Below are experts of layer 9 (counted from 0) of a mixture-of-experts language model. Rows are named router (the router's row for the expert), gate (a neuron's input weights, with its number), up (a neuron's input weights, with its number) and show model dimensions 160-191. Each number is 500 + 40 x the weight over its row's rms, rounded and kept within 0 to 999. Numbers have three digits each.
Before each expert's rows: a language model's description of what the expert responds to. This comes from a sample of Wikipedia text that the model never trained on.

# expert 5
Description: Line breaks, noun endings. Newlines, == section markers and table rows, plus plural or noun endings and common nouns, such as countries, perform-ers, University, season.
router:456507502532467540505454527489560484493594484525545529494406440559513475522521438489467510519529
gate0:490507524513532492417468501466519519494473516479465510449508522467486453498413502499501527446508
up0:485531548519512494540510510474529469473489528436547533485504490488444503463484559519466543489500
gate1:416489457512579450508467447514463489547484533542487511511549555447474522499515511463498506479531
up1:541515538497486555540473429505502550478558428499528480563463576467560508426523456553536469498516
gate2:528482517521442467477430536480525490493485544380503561444512536542500469510560449528513462557503
up2:481482517439566579505526498515449518523560533549454477491605509496520536497537465455535532467532
gate3:510493507455486562600492459515472475471507498503490541533480505510476515502462438439518565555496
up3:514491456468503510565464495562475495487486502515434494574499496498465572467573478546436444543457
gate4:525561422500500561484537512500533450523521495482527514488607549550451525486529526503565517530569
up4:520530520482513490404521488534464469494493458487560522568575540512505510537550512482550524524503
gate5:536471572478499479505513491494533529498518529515531413441539476440551496530509517491493497505544
up5:548473482528407502478502474471464453481520486528490504512533531458516456514462474470462515474505
gate6:518486521495515537508504545513492558525456565469464549548491553487530599493530466502500485486536
up6:558474475478417434431528548519502480529561492501429488497560485438579527488528553513515529539566
gate7:514462531467475555518552488512569470520516502565472557528563463493502528500494487507506438490546
up7:497442485585485498497402429467528493514426480545459495521518538443496478457480525488509526558534
gate8:518464529509462504510560556517503522543510536506465490468527463460516543479496477556485445465498
up8:514603456518577534494534517450476487437461481455496443514419516492474547457518502470535576501489
gate9:494481453467518573454489458510509493526539496516500504513530517534456522505544421508524492549490
up9:458485461514609503441475530554493536525529559494406567529449494482459478485428541514465499460532

# expert 7
Description: Mid-word syllables. Inner syllable pieces of ordinary English words, such as cl-ari-nets, pe-di-ment, Mirr-or, comp-eti-tors, bar-r-acks.
router:513423451496470509522466530508525551574477470533538488472481427538508442529466488467543547520465
gate0:540459513459496501449587449479494444479504507442538517593546499468419514467513485502498575541546
up0:528457521476399504451522497528492513555522478566544468536575495465490509508535471495463483556544
gate1:503465525514535574501443465503543488532488555511477432530543506535442497539477539543520489505491
up1:427519539496478485555474485524442487434544483566551465486569469514559465484499486547468480484596
gate2:563504524508550511542545515543481525582530509492537505485500436552520492520490436472446444473500
up2:454477507443497514542463514431571480476473517500473489492487553536417480483481505509510542479494
gate3:498470431492416446503515472475491501523537451502551438524462489529541494506506536500473425498470
up3:521493540464548549488549554558448530504482528528479572509422513474480450471508498458466453472474
gate4:455498468488464570483507426467510419525517512502482524529498490488396519546510559502483470555554
up4:488495546522449522498546506510439521498456484482569479521463487517477515485447499514539506478488
gate5:533538488444466487527546526512434522603495424534554594550529551511495454499524485473502499516519
up5:392459474461485460502531501503504571424527548442506547504493550486449399473508507394474588557466
gate6:444476481470559499442487518505563558524550497501445435496484501528512491497459488497572506498480
up6:473547483485527506524530510493498462458504529439421416508442493528492452539544439502481536476535
gate7:504462522501474487470496518503504543503474529527517472462546513528556431645491428535483513558522
up7:482456487468454493545478504567474494423456525517493478538508483538517516604438531503421453549458
gate8:455502527472436502469526535531546483532510510479576609482469481545515523471536491408468479491466
up8:580526424549444484583438484477506484540486454560429450490456576419525485478502535446477495564499
gate9:557476436506480544548563458627518499481491542505510473488507479490476500528485478499494454489393
up9:481526477576538549478539511443484542461519512438497525557495468481521402475378514428551548421573

# expert 0
Description: Digits in numbers. Single digit tokens inside numbers, years, scores and table figures, plus % and ft, such as 2019, 1827, 19–20–7.
router:478462520527505477515474504519577497454465485470497452426459473519503587481495490548473566446501
gate0:556396516510448492550539445437519558473510520443507556445533503550491479479420545514518534473566
up0:490521533498437526487485483526499454546538471565523538464511465538502475452537483537447553517537
gate1:446483521597502497484450516514531441519489487485397454504491421502477477494530480540498545450565
up1:434514501491534444529553537490512503500472568522492499541508432496589434503460442466406467470492
gate2:538489407536519510470451511503496541497448480481523507460474486519552519542426540521489525491564
up2:439456489548585447449487524556512508588508458478431469486523478462553449485476501518499481491446
gate3:612490497466584552492495474543482551474483484526514489514541485448464526490542497511496534501491
up3:606473469424461512463491494598498522441486471424530463549495581480526535487491513492493474528545
gate4:549550516434532515454517553537482535482449478508554469439469476527510541467510518520468555496512
up4:590518508490501532556445514534534549521494463423527480503371461491532497487510587529535513495465
gate5:501361487471444481470411544516544436500437546474446548486494498537460498522436492483486471535508
up5:484393464454543491501459553483506566442484526426471513482494470537492506523540492543459510528470
gate6:420501529540443505535616475476563528510510535408367500512487517490482475524480531463499565525500
up6:504466485525533527556542491528454505502427578563447455439491443420523458521483464451525508514466
gate7:482468464521511588510500500507507433600458570486464514486546505494562596502472507476512482495555
up7:546397510526523422416486482515522414509425514500464471432572443506515514540499416506482420511504
gate8:525507465499509520430480481534538521496576495564458471506504550536542554428486460502489545515498
up8:550537557477501598466495412468529486482489484483508548554534514482435498460496458506562441515466
gate9:493513476489531486469506584525532506603495540479501501526496473439470509504513502454547464461529
up9:496551599543454454455442430490467475527460472475506483510483459494523476497492496487519466483518

# expert 2
Description: Foreign name fragments. Word pieces inside personal and place names, often Slavic, Turkic, Japanese or Romanian, such as Vad-im, Saku-ma, Yus-if, Buchar-est.
router:521555496494495549503507493450571514524590463489548478419486432466498514562497482545499476468494
gate0:489443550459499464541533475491495487537574479478498506547401524531562503485508532497428539500462
up0:467549528447509491503522540486473559477502539535485442549468478490477539449523527494534519461471
gate1:521527498589445523503505497488448507520479515441547517468500479585549431585490494498514500512545
up1:453547466484570530534435469514460502486421525506493486580537499494489490460428490454478543440554
gate2:431468515495473433462501420524496453487529507464559472504467513449529524470544499583513501501446
up2:507487438393513483488556440509532463465540498502524482463540499528485499451513482533532461527538
gate3:578507478523482499527459426531478525558490458461425489465468506464480526520441465568479460496505
up3:507492429516492526505508468418537561458479548488493417443538504469473410510518549479457477459528
gate4:461499537522436488487489490525423518556519443429510494527547551475583512557483508494530492494474
up4:517467489499495538526480530520554454517532566555493465538497535558542487479462483516494521475585
gate5:533510511494476479523533488514568515428469442450566506562426538490448540464491465464479462483495
up5:463453537522440535492454528494541469556488458465475464529547453452484503539405524442476518545558
gate6:506496509475494514466563443477483492428460550532438464441546476428516539535529471409471502475544
up6:488474507486498531509441499593437487535456521467490539572527444524451543440445560536543529556497
gate7:463448506515529491479485540530527500506535493424554474518553568526498495518495484529514534486477
up7:559568482542494532531498428508510495556474519497442514450433420494495518494473543445554535583568
gate8:484514501570505534526527510507561505491458485397537526391468504492549483513491497489486524497477
up8:465447450474515556473492413476505479535474476519458505540534550544590526515474452503497455490499
gate9:459459446579491477583468530534506411554502541551462552486500602477472423450541510547508541532478
up9:436530585441508537463582442470550483464570549499500481518507468485505469447442512448559467501498

# expert 1
Description: Determiners and modifiers. Articles, possessives and words opening a noun phrase, such as the, a, his, other, another, Iranian, plus leading pieces of names like Phil.
router:470499477519457493566394499423526500509514466501497502504501494538514516598482428495544532546463
gate0:453468464507501462482510587465444537427470498469471489549573512438493512438482539441505479472495
up0:545493486505526542548534488418506535450512529555477495500557509488456509465432502501549485477502
gate1:509516505487512509522549504483421529556511467536487529567537538559559494487491437507471455468443
up1:577519530523428467554516501527471583532537488463485443525528570509501532487541454483455466511463
gate2:465473528470520540546483543510527534515440505552450532525528527473500440435481523566558476541487
up2:467560501492473479495513517484533489459427443524464515522487479430368440534527518448483510530490
gate3:416498553460416506525520491412503470481535484547455547559504479526527542502538493387454547423498
up3:509527500564442505494413500461488462487510552443422510491477460536479566502542447519485523489573
gate4:420457532434524465498593486530537461473481533549464528543494530482515520503422505495504543513526
up4:458520554504570490542550458586528455466608415495476545471502509436533505467533486461517448500542
gate5:487481508493502475486543530528502581577516418504476532471509476525495560545572539502509560531461
up5:478509457489514427497524491508457563490514501531515525449511488497526454522470461539465534585538
gate6:524525479485507564521449441510543497486469484433453482489531510509490478483495558518501500558448
up6:525488516496517435573452469448472399541473523490538483600496514523472489529509536474520460518496
gate7:543484452516446454508538581492481539436517496489487520459500478483537408531552448413540541521419
up7:473475533493540524496504494497498479490481547504562552475516482541581495499488506506515448494535
gate8:566541511521483444523565532423506565543472497445468478486548553470569619537495524492467457523486
up8:458487527579584497473427491536470478503496495505501549541481441564510444463520479523468544584486
gate9:520487517476482479531478433527480526502524509519515483490423511491451518557501392512511510454497
up9:479518471517474515538504540571434508479491553485534435475537549512447482489552569560529556498473

# expert 6
Description: Punctuation marks. Periods, commas, colons, brackets, quotes, dashes and table pipes, including periods after initials and list numbers, such as Tom C. Clark, 71.
router:509537503537610538479463545459493502560516411584535525470482459504537523514480479608509511493479
gate0:546428483496432411498540489509565473515514453486464569492551501523526547447503546553563484499440
up0:526473483458490473463523484505553493504449523515573501455547447532531527440528561488485487452463
gate1:511531466463479510544556502451435552527533420516527436457454460471455490480543518541591592525523
up1:537446458457491449442492560538542452584461512458492522544516453456584409447465491482472563435474
gate2:516477561496441476458473511560550537494498586507513532474522544518441465494513475563489529484493
up2:459529496556518486529491540533423488450490499496518502491551490481505442508484544495511477510429
gate3:409450532519569480466581528587496465528508507478444459471443506487502547499520510469458522487427
up3:443588444506435567491545487559479495514501451519499409537547532538515478513473490545507482500563
gate4:411534539451549473578450468476487527516517413472513473512471514543534494496469547493542442453414
up4:584525548492520488496520545560544512444500497482437564447514489430467473495539463514518527532553
gate5:503487457503533453478547476494454561550482452545566425539535540477530431509502493522477566503419
up5:487495509522528481574508538520461542484480486464418503482521454481550510543484447486569519509473
gate6:433497511483486515535525502508476481517584465487430413546530579500534564469555519476452516510487
up6:516427503480484492504530492497499532500489512445569520486451474518471541509497487415467581462396
gate7:459440523428450469485548502505570504530461508463447459515512511529576436551484478515544415508501
up7:569483470443541432507440460523594458442489476526552533466548505437473547470459527534449486500560
gate8:496468478576503504537484490508503536575474458447535470548463498471506541525480503495490489435450
up8:476444505554448493570559490495496544562463474525503455477502500509527544498502549550547460497499
gate9:521460477469580456500538471461476562520480581531488453478524456511535497506559479493442467486499
up9:517499441460450528466502522512506489523524479454465569493463445478442565500554517448538499483473

# expert 3
Description: Function words, verb endings. Prepositions, auxiliaries and past-tense or verb endings in running prose, such as of, to, was, is, chronic-led, exud-ed.
router:514543510519516512522476504533500517489484463468544487510458469486421506487390458493503535415408
gate0:502512574466453491502567539459530485514513540424513410447477558597489494505477578498507502482436
up0:515510514539486533460439477474476526537525474586467483512489480447489496549465467430452461491498
gate1:485382508524448504520465561498494512548412453437504493555512462529515475512469519412513553481482
up1:545496536478500482501541510409484499442425554525398494579430462477492484518489463468507496530460
gate2:440506473481556498538523474586532391490507506508507622542483544537488495483477468474469590471485
up2:433509482461585513507482484529531504448536522474417583448523476540400460481459431472480480515485
gate3:467553495415494475520479409438565487509472405474488468487556495482571457512424482519508549503424
up3:531497507451501455518487495483541473505559418490501495514519495482536517472512480481489473493463
gate4:476499527515518520465482480468494467501481480411515494562467434455448508527449455471515511582509
up4:439553512469489523594548475534398466519474448514514486597459583530550527514449533495482525505423
gate5:439542461515537463502500423510478538508561433530498450489535613512433503547549550508471497573461
up5:517492556466482502484502572548563475530501554472452542505467386520519568474468450490556534505511
gate6:585523528450467525540497511436512494486485528470463531544484519485572544449467428477502517585550
up6:455497415502541454506489469504525456467537505511557512551484567525482512518455492414490543509439
gate7:568503548401491459485509470516498585505502455447560481495538487489497480539524426501419486526474
up7:472552527446472557526587502473484481498540484525468506506516521558460579525535491455520502496503
gate8:516459512459429382505448471479453476460506419485480476475553508494512387474464494548581465496517
up8:489465526525513545475455500555549495527537490461503504531580527452523562526543488519482495516586
gate9:539489596510538504472537520500475480544556566456493482543518586509476504452519446501471470459484
up9:547481433458486528475448473455532560495461513490522509436465438478485452473435537492478520541548

# expert 4
Description: Spaces and initial letters. Bare spaces before numbers in tables and text, and word-initial capital or lowercase letters like S, C, re, de, c in cf.
router:510515509460591579477493423537493607474519483516555440539466414518492553496512482563562520484487
gate0:546501508546543485575551477515411433411540488590463604450536597591448523462496538491489463481466
up0:540451550473557541522510468549495579418526492516433553511454564518417485552478455547437504512500
gate1:532499428466590485494498436438435514516521448492465426465473451438464547503577461487466485529502
up1:529554468516487502507506459484486469469514477468485481527524574538567466549516503508453524490483
gate2:511552425458515410519478445480466615464463443466500507450504502530459534509508482467509418569559
up2:423552458472485474517452509459550461595470516462497448519497505506504443487560572454510474482478
gate3:489475489548547522535558482524478504501428470486463538528466560451517497506496528580578459566461
up3:468468496536551520528496513463437467557457508485510425537525504523495453542507507504565504458478
gate4:563474522515460522490549461478547462498477499501545459499505554504487420516544523456406475520476
up4:471530471488490507531492436527502483468590510573510485467511434461489482552468483527520437547563
gate5:526436578543554495553456569472547555595466473497511502466514465562439513507436455534530459485520
up5:568515584488582549535464484444521482506564460527601514529579460496481513474438446543514411478435
gate6:527562502519584461458562505532461532484426444458499512548502536500515459550457485540556444575497
up6:530418537426490537542549508506491545454495540460451540459406517559443479547495444476510484594399
gate7:491516474443474420501584482528486502492485533481446503523446493466474574541557531475514452587439
up7:524500521489519504468466495543545454475465500467479526495539556530368520468495541523501475491522
gate8:487585444515559502539453502532538512511480505595538475515472523431454482526495471548502450454468
up8:517523483522528446514368537512567471570479525546541516501522471495469402478447482552599482485475
gate9:518512521458503480524467427533508461531496512465476480508531565516504568517474449426462520516466
up9:512457496515503528458465464529459517528486530558492504539526512451498513489564500473495522506525